config.yaml
n_layer: 13
d_model: 256
n_experts: 96
experts_per_token: 4
d_expert: 96
d_shared_expert: 128
activation: "swiglu"
moe_layers: [1, 3, 5, 7, 9, 11]
router_score: "softmax"
normalize_top_k: false
routed_scale: 4.9
balance_loss: 0.00137
balance_bias: true
router_logit_norm: 2.0
init_std_router: 0.0136
lr_router: 0.000645
vocab_size: 4798
norm: "rmsnorm"
norm_eps: 1e-06
tie_embeddings: false
optimizer: "muon_variant"
lr: 0.00953
beta1: 0.95
grad_clip: 2.0
batch_tokens: [65536, 131072]
seq_len: 256
train_tokens: 334700000
steps: 4610
dataset: "wikipedia_en"
Below are experts of layer 3 (counted from 0) of a mixture-of-experts language model. Rows are named router (the router's row for the expert), down (a neuron's output weights, with its number) and show model dimensions 128-191. Each number is 128 + 24 x the weight over its row's rms, rounded and kept within 0 to 255. Numbers have three digits each.
After each expert's rows: "raises" lists some tokens whose logits its average output raises strongly, later layers aside. This comes from a sample of Wikipedia text that the model never trained on.

# expert 36
router:168082154113102151067102110148071107135117138163110133111133107091102135139088122092137134101106133156156121099109082090135134119146124098135088136116156147131136159120132099143139127134114169
down0:146117127164130129143173095075165115184124120131126159104102167129158132144138130152105145106146138128123096129098153125110127103138135116143138156102155100119171095146132126135104126169125127
down1:115148127133160146076171151094113126112165118143197096119157144174146173096099113182091125103105141141148127154084144146131144130147186106116122148120096133143107164112166163132110110136168138
down2:177126123156130151147107073113151175086161124125159126157099124122117152132147133115154154142156132145117141200176150140098085131100091108129088136119155113110090159140130106106128178111125151
down3:136172137176144125136087102128148100115137142166139143134104090113103120082139134190149151134116123102094107090165142150166126107150143094122139142121143140106111163129114111107117151119158123
down4:158160165117131155143147136155133151096080124096091136101161090174091125141165161125176105117133090163195091120115130087116090167096109119164150145157130115131125098126120085138138072128128129
down5:136111141101078084130158133142139194106111183134147111114104126152140106140128070163136121153125149085041144163161117126101091152139120123101092147141113152146113108163127134134122156124129093
raises: ",", "-", ".", "'", " in", " on"

# expert 33
router:114141125151132160125137108150148142147163137157101150138114086120149153075112116124105136112147111164170152138130123121122111149076124123134133131120111158092138116128117097096149114156102070
down1:122132173128166114144157146096141151127118124144130137100123086131112203093158121118168137106149097146099133130133104102108131131144114082133130128110141111147144137152161140146131117082144083
down2:142138156117131082150069092161153118103125114159129054118149124146139142106104158125138167168089124106151138177122138127105137109130175147131145088140099148106121139144094125149127134142148112
down3:119150119132130138175114128189097097136090107134143098159172098131107114085130179096131164150145136121140135128154139143119111132156121134183130141130140117132132115110144141118131137090100108
down4:127144149081114117141142151146129122078121113131095111155133089133092135101113151128147129179120151110128123102148113120112139076088113115065094149135130109152135111140117117159148114095140161
down5:122100146116154106124148140125112099130124125111135104173160138129115165120118083119087126105134145108103126137161128071123156172115120150133081147125170122111123176137094145124121172139131136
down6:176131099098095110120126076098113172090106131151145115150075137187134151074144103120162114128106127146113117171106132166140134127130151116115081099151126165105114120167173072107128124152112149
raises: ".", ",", "-", "ing", " and"

# expert 39
router:113166134123153092116120116136145144127120117119144113114109113175131143116080149101148075163144104153160105126150137109144161105141131127126111121126190125079151147090084131114121111139144136
down0:118116108143173123101143120137128059107112115097128130161148108137127121134147133155071100100128088107165111137115089137126139154088118141148111089104151139138117112129147125113141122101143106
down1:138105152095171141095122113158129118113119109149138145128134151106132125120199113124129158129117143129119113104150148094126102140117104163098125142107110147123128091133111119113085079087093077
down2:124128115070130118136107139112111118174117148121147124169130141135135108106118087142122138178116150114163092141133142105145145156156141146164118090181116114133118129155119127139081138148149160
down3:139125086090151131104089143129105136107115156161108147097107140129188195097129089120115119174090171088096114154186103164125116126088116137070132134122115153126104120143084122165136154115152150
down4:123158091141155117132145111120120111094138135118135143103112092147109127059106133150169115122152160152129121163108163123103109135131163104154142074102141140089142122147125135134107130170168133
down5:147097144126121156172111095095125084132092118146178130126142097131090122112119124110077117125092128117094081140131123127184118108099149113168140147151094124109118096124128145166092078135140143
raises: "-", ",", " and", "ic", " of"

# expert 89
router:117125120102161089089097092156142146137130144134175138149121102144101162166103136126165105134112151183167112100122144137140132091192142110147124105105166071087095137137093119156142121137146116
down0:078125112122096120102132117107138107149132075164079154154126152142103142136114160118166114090096153119132103150186162101144139110134153094139183140103091140109103126150115115120131112128092142
down1:151120145131149119096069137121107117125136144103158114129143165155117141085122079114090138122122109147143137126110173134099118130164118170131142128122094158150140082139101137141148146121147107
down2:102125096104149132107116081151114159120069158074113111140121143138115128095117069141202129083108127108134122163121116138147127200174139132148090106139116163142121129137145149159109154095139113
down3:157124182122139130091115178130125168151088134111159091158121138142142136100135132145090122140119141124154139109117131161096118113104139122137140154090158144122092121150181133163106126084112140
down4:111101148125174146166104160124136130157110130079137075160135153074129143099116066115159138118152156115134100045118112128082139148161128137133153109150117133171146146090139101140094139120132137
down5:141137103152129109110131110101141152107159127143145124104141094114104123163098120127101090171164115151132107114115093136101102120128192126137083133087102129138102096095141139092130148118154154
raises: ",", " and", ".", " (", " in", "-"

# expert 92
router:145102134140133146140160140107114154132152171130122109116123122131124120155109135147132180134097112175157133153101144124124150120103072105070126151103093118143106126170118113087094127116133145
down0:162136130126148115116138114116089115096128102076159122108173129121113164126094119144140148095063161115127114133116126105172107104136129125182116108161137146157136095115116117118137114093151136
down1:146099153124135122160083114151116105144156140135129128124151106134104146153124132113162110106153093139128133148078133119129100194127135138128104112136163117142100096102141127130084069124128126
down2:095135162138157112130113166143157167181113123134139180140118128134146172150141136129133140174098155100146137116099124142139118155166120151146123112116122122120135174108068157074128101140139137
down3:126102133151126093138122141141112151143131103114141130123151110104122136108140108156115097128161140122157134212111124092127103122095165110103102152121130086145105147183110085134132137144145131
down4:112145162108114123150127166124118145116114120111120109107158152102076135136111168117152110111116156149136103157110111095105158134138118116096157138124117141132169132105151163161152124115145124
down5:140111142174132122111139150166104125136156110133167152160145157142081134118117137143132105153118100155121121125120124135140134130131120150165143132146102121164166160143131161121083100109127141
raises: "in", "\n", "ol", "en", ".", "y"

# expert 78
router:133106113146151148134159135125109149122127165167126103108134133123120118171096125152128140098086116152129124116112129130149139112126100112065118182127111124144127088175123141124153110137115130
down0:138154121124119118122110108148121156091103108122130135108128095196130133082155158078116134152078121094154115122145125097113137132142103095180175115153126138140155139094167153115157124198136116
down1:152139144132117140090146122150156105146160140116131137101158118122097155080106145145119102141121119152079162111107072102118151113114119149111147135176087113115129182105144132123111099128146113
down2:117126139099154163140119116122116095084151146133144142110093089101146119079115119112137168111125136130067105128151150158077133110138119103143133132110163126146170116167132181094115145113072051
down3:101138133119159116107149157102130134143130151129157136132138093156130117147117118144110121179155137132130146091150125143152142119136142114182135128138134134151134116139105124144121090131117121
down4:158108117140153140178153068126143140083110118147123110144120145124121169124134178180180133111121144122136143119130120078102151129118129169112089147092116130116138134170171125114144167154100138
down5:107108134145130164107142124133172153079103134124134129147154138137124076097117115090144088145134102145140130106128119129115115148149145131122138134099138163121106152095149102166117108097138095
raises: "s", ",", ".", "l", "in", "t"

# expert 88
router:105154125124129107138106116103141133125119140114129111119152162128132158127125136145130073105101135103124107110112110167140087100116120104147143125132097105083129142154102109162099116135106147
down0:121145164136150152151152125102144133154098142174130154139153101114137141187155084107145146097163154138138106107115153140115167162127146096167140119126106153134128071139180138137143119150125113
down1:114119135143148135118147143082124123115154147105129143132091109095144108096088137149161105108122122158127137131149163153127153100145117138149093145113124082122091118146120118105097169172147130
down2:183150152126147118125149097092121079104131136121101121148129102112098094149130140119170140156136089069163157132141137146158134137136139143153115097104107158157089118114167113106124124131122110
down3:128142120113129115117160134166161097126088128118091120159127099134115124141094150173148157116143128156132111118167160125129112119126122169145107134114095099158110187135174101142109117149173122
down4:106130146142106170149124124160111116113129177138096074105080158089096109092104117145123114132143151153170116097135135094151128136091115124113127156109091100128110129146123117132115122145132114
down5:109133130143096115169067161144151171147143125082097134127140145136097140147145107146111108116110147086163114100124096094085115091117104069124149130114081133124144110107150103124099107118144140
raises: " and", ",", ".", "-", " in", " for"

# expert 59
router:146136139122133131143138155141101129170123142134119111123140133157119164118138176144107120135112123139142138122107139123174091124103110107117125119099158156124140100133124133150137144156145104
down0:089163111111160161152124140166102124128107107119158150158107116127124154132110112099122154109109134128094104135084099161122124136146112117144159128153105112132152140099102148153127143085143139
down1:135138124144121138161137109133119141169120138178131112102143141142044183107168167127129078132143177127149146099137121134127101078116113122156165057145112144135077119126109148104158155155112123
down2:101142093137165131129100146132146145120159112136107169101112168162140080137160124135143157142100098124154098117098115145118133114143132108140150148147105141143141119114140121098142139109135116
down3:143088102122098147161132149127176173179145150134144116127150101066123098143124086137087101110121126125094129124123151143138088152130130091110135160109168136105122110147138136116130125110107143
down4:142180124110149145182102150113105134118144112111144123108137115110172128155164159140094144133173119129112124153103106119093143127131144166146099097084181113144137098138098115091140144097168125
down5:111119117113106127127120089120133120144105115110087160122156107123069117115148136129138120093175125147155104113133122115057153112110110133139128091109119138102147143153112104106136151119144110
raises: "-", "\"", "is", "v", "i", "l"

# expert 49
router:126170130143119095140147100097167097129100098144145149139117153125148163109137154101134121120091117103126129114117134164140131124092108115143156112143131131106149156121152076138124112126147159
down0:123130092136140100150146154101097144136156104106140096092140108119137175132120132165169110095118139113108145132081140141099065127131131148120162141141132123134110121157125154141153134134069133
down1:138102136155111142143103100129096130116085115114154122146144124130104140098096151122094127169087147124131134105168088149122115109121107149136108143105095136116138127141115178146156140084144090
down2:105137115115133135137147154165169122124150147191108201157152135124135139125142115142159148121142133113159136102157098160117120096162133122172138117057109139128096117151086151089138103150143137
down3:109110123119149133109141176143167126145111133123164116117142067077135134165129091113142158158140124144125142148084102124059133142102098090165121157143171129112166105164105176122103138106156081
down4:135135138098138133124140118116096134137153161145139118097140083135133142156109122177144152127106131114118130116162140110152146166193148081112087113091155150173131103114126098110168158106117125
down5:112114186094130144062155135088169148106132099111089127111138146126173116130103130138129143140113122146127106119151132126103153139140115110116115127107180124187121150160120121165097111200158103
raises: ",", "-", ".", " c"

# expert 27
router:126140092118130128142134159157144146130163112120129180126107165133138156153162108092122166092158127117134147147131173129123144163098118145113162072164112152097116114105143138137088137117121170
down0:129114172093124129163144117136132148097154122119115126126102148131080102153130106125110125152081130140149113115087142152146091113109141117147152123113083096189135129104161129098149157144168154
down1:117134114142166147101109140133119120081152109133102128120073162098122096123135127152125124094118134150139172175098167138128111127191133134137170107155099164096120183180115129122173127160096135
down2:092143129109083089154115167098111161133128124150100126103142170117130151108099160123154162152145123149152163157076143132140126119110128145123099103124104149199105145142142140145161159109108118
down3:098156105138118138103186123140119115107117140150086157126148160172126146097100094134107112121134145112162165118102111097159136120130093120127117139117134103101100146102152149112149142128105087
down4:153141143146114156149118113114127127168129135110101114121168105163142100125123122108146142161115155135157106138175150144129179104133095100111157120109147133183127165095080116107087155110113129
down5:091138079159144152149085134164138099157120068118143123133133134083157175135126089125109118137119113094104143129111118126142124120134092088124121116095142110088129092075162162129122113154142157
raises: " the", " a", " their", " an", " its", " his"

# expert 77
router:111127167143123116119133173109126153153182117108105120118107140142105122150093139132135158116093146157188139072100137142134150088197175120147101108121143084086125116123093092144120174128137114
down0:090116139131105151136128100117103120104157147117103114131133158202126150169162159136082147185137117149115116131106104122114125123134126146127115084099094090128124122155107127112109135142099160
down1:145171153174129095129105095120197137155131173156135132103137144117113144122119116159106152160092145100136176115100090132107147125131135152121116160158088125130086155142138080159139113120119134
down2:098159074121100145110118160143150136152123125141139086132120161130180086136131101146075160127165121129118159104154103105112133125136106092108082119163109129157138139129084123081081115109121127
down3:126119072119138175112128141120146140098111134089185166117117140109100105145135111133086160117127152155091155148091128119142111078111142128146113119131136123139161127133121114142144112165147136
down4:164106174174126120144130165140153132131103071124123090124127103130156102136158119113147131129148086100146108139116101071118164131150116142112084151116159114111173123156108133123148156167124096
down5:133100156164136102136120129133133158122112157178162117125175145107131116124120090146119121086118131141139164121098123141103073100153101158115120161125124130126109125158089110115122129132127126
raises: ".", " and", ","

# expert 15
router:081159159110126132143126114141125153099159126143109115103144122126112166136132123104135091117149181085131148094121139161113097113175135117173147130130166086138119109133130104192153108150095098
down1:115139130159146089144142161125170100129127134178131156114140128114160167085108167127125121130117099148126117122125107173139162147134120099131150107137151135130105183151132094108123149057158139
down2:134153124184125110166096132124083147159078099138095156114127111122121151205143117140148128146136124150088172141106115071132082153133150134111105114167154099114149137120099136124127095136116124
down3:116104119117113122141148112147110127113142131111136120148143161163120126108104115143133163029135127105130137105141118080145148108134149139157121141117132124131136129090075118151086130109131146
down4:111116159131120122099158111123120134120091124120124126153128151148151122143169175151097106121089162114158110119107090121109127125142104130152124146164141077074147176163154176150121146142110114
down5:107134144148124148142157095108118117166173125118122136149130175159128086124119141172160135124129079112185103128117133151094090109099093160091105133133119129112103111147082097155138124167176132
down6:120132132125157136148145149150133135150149143128118185110117103144103178156154141098128139125108118142156158146100165111097140181119140137146082113135154129140128151120097138130095124093097096
raises: " and", ".", "-", "f", ",", " in"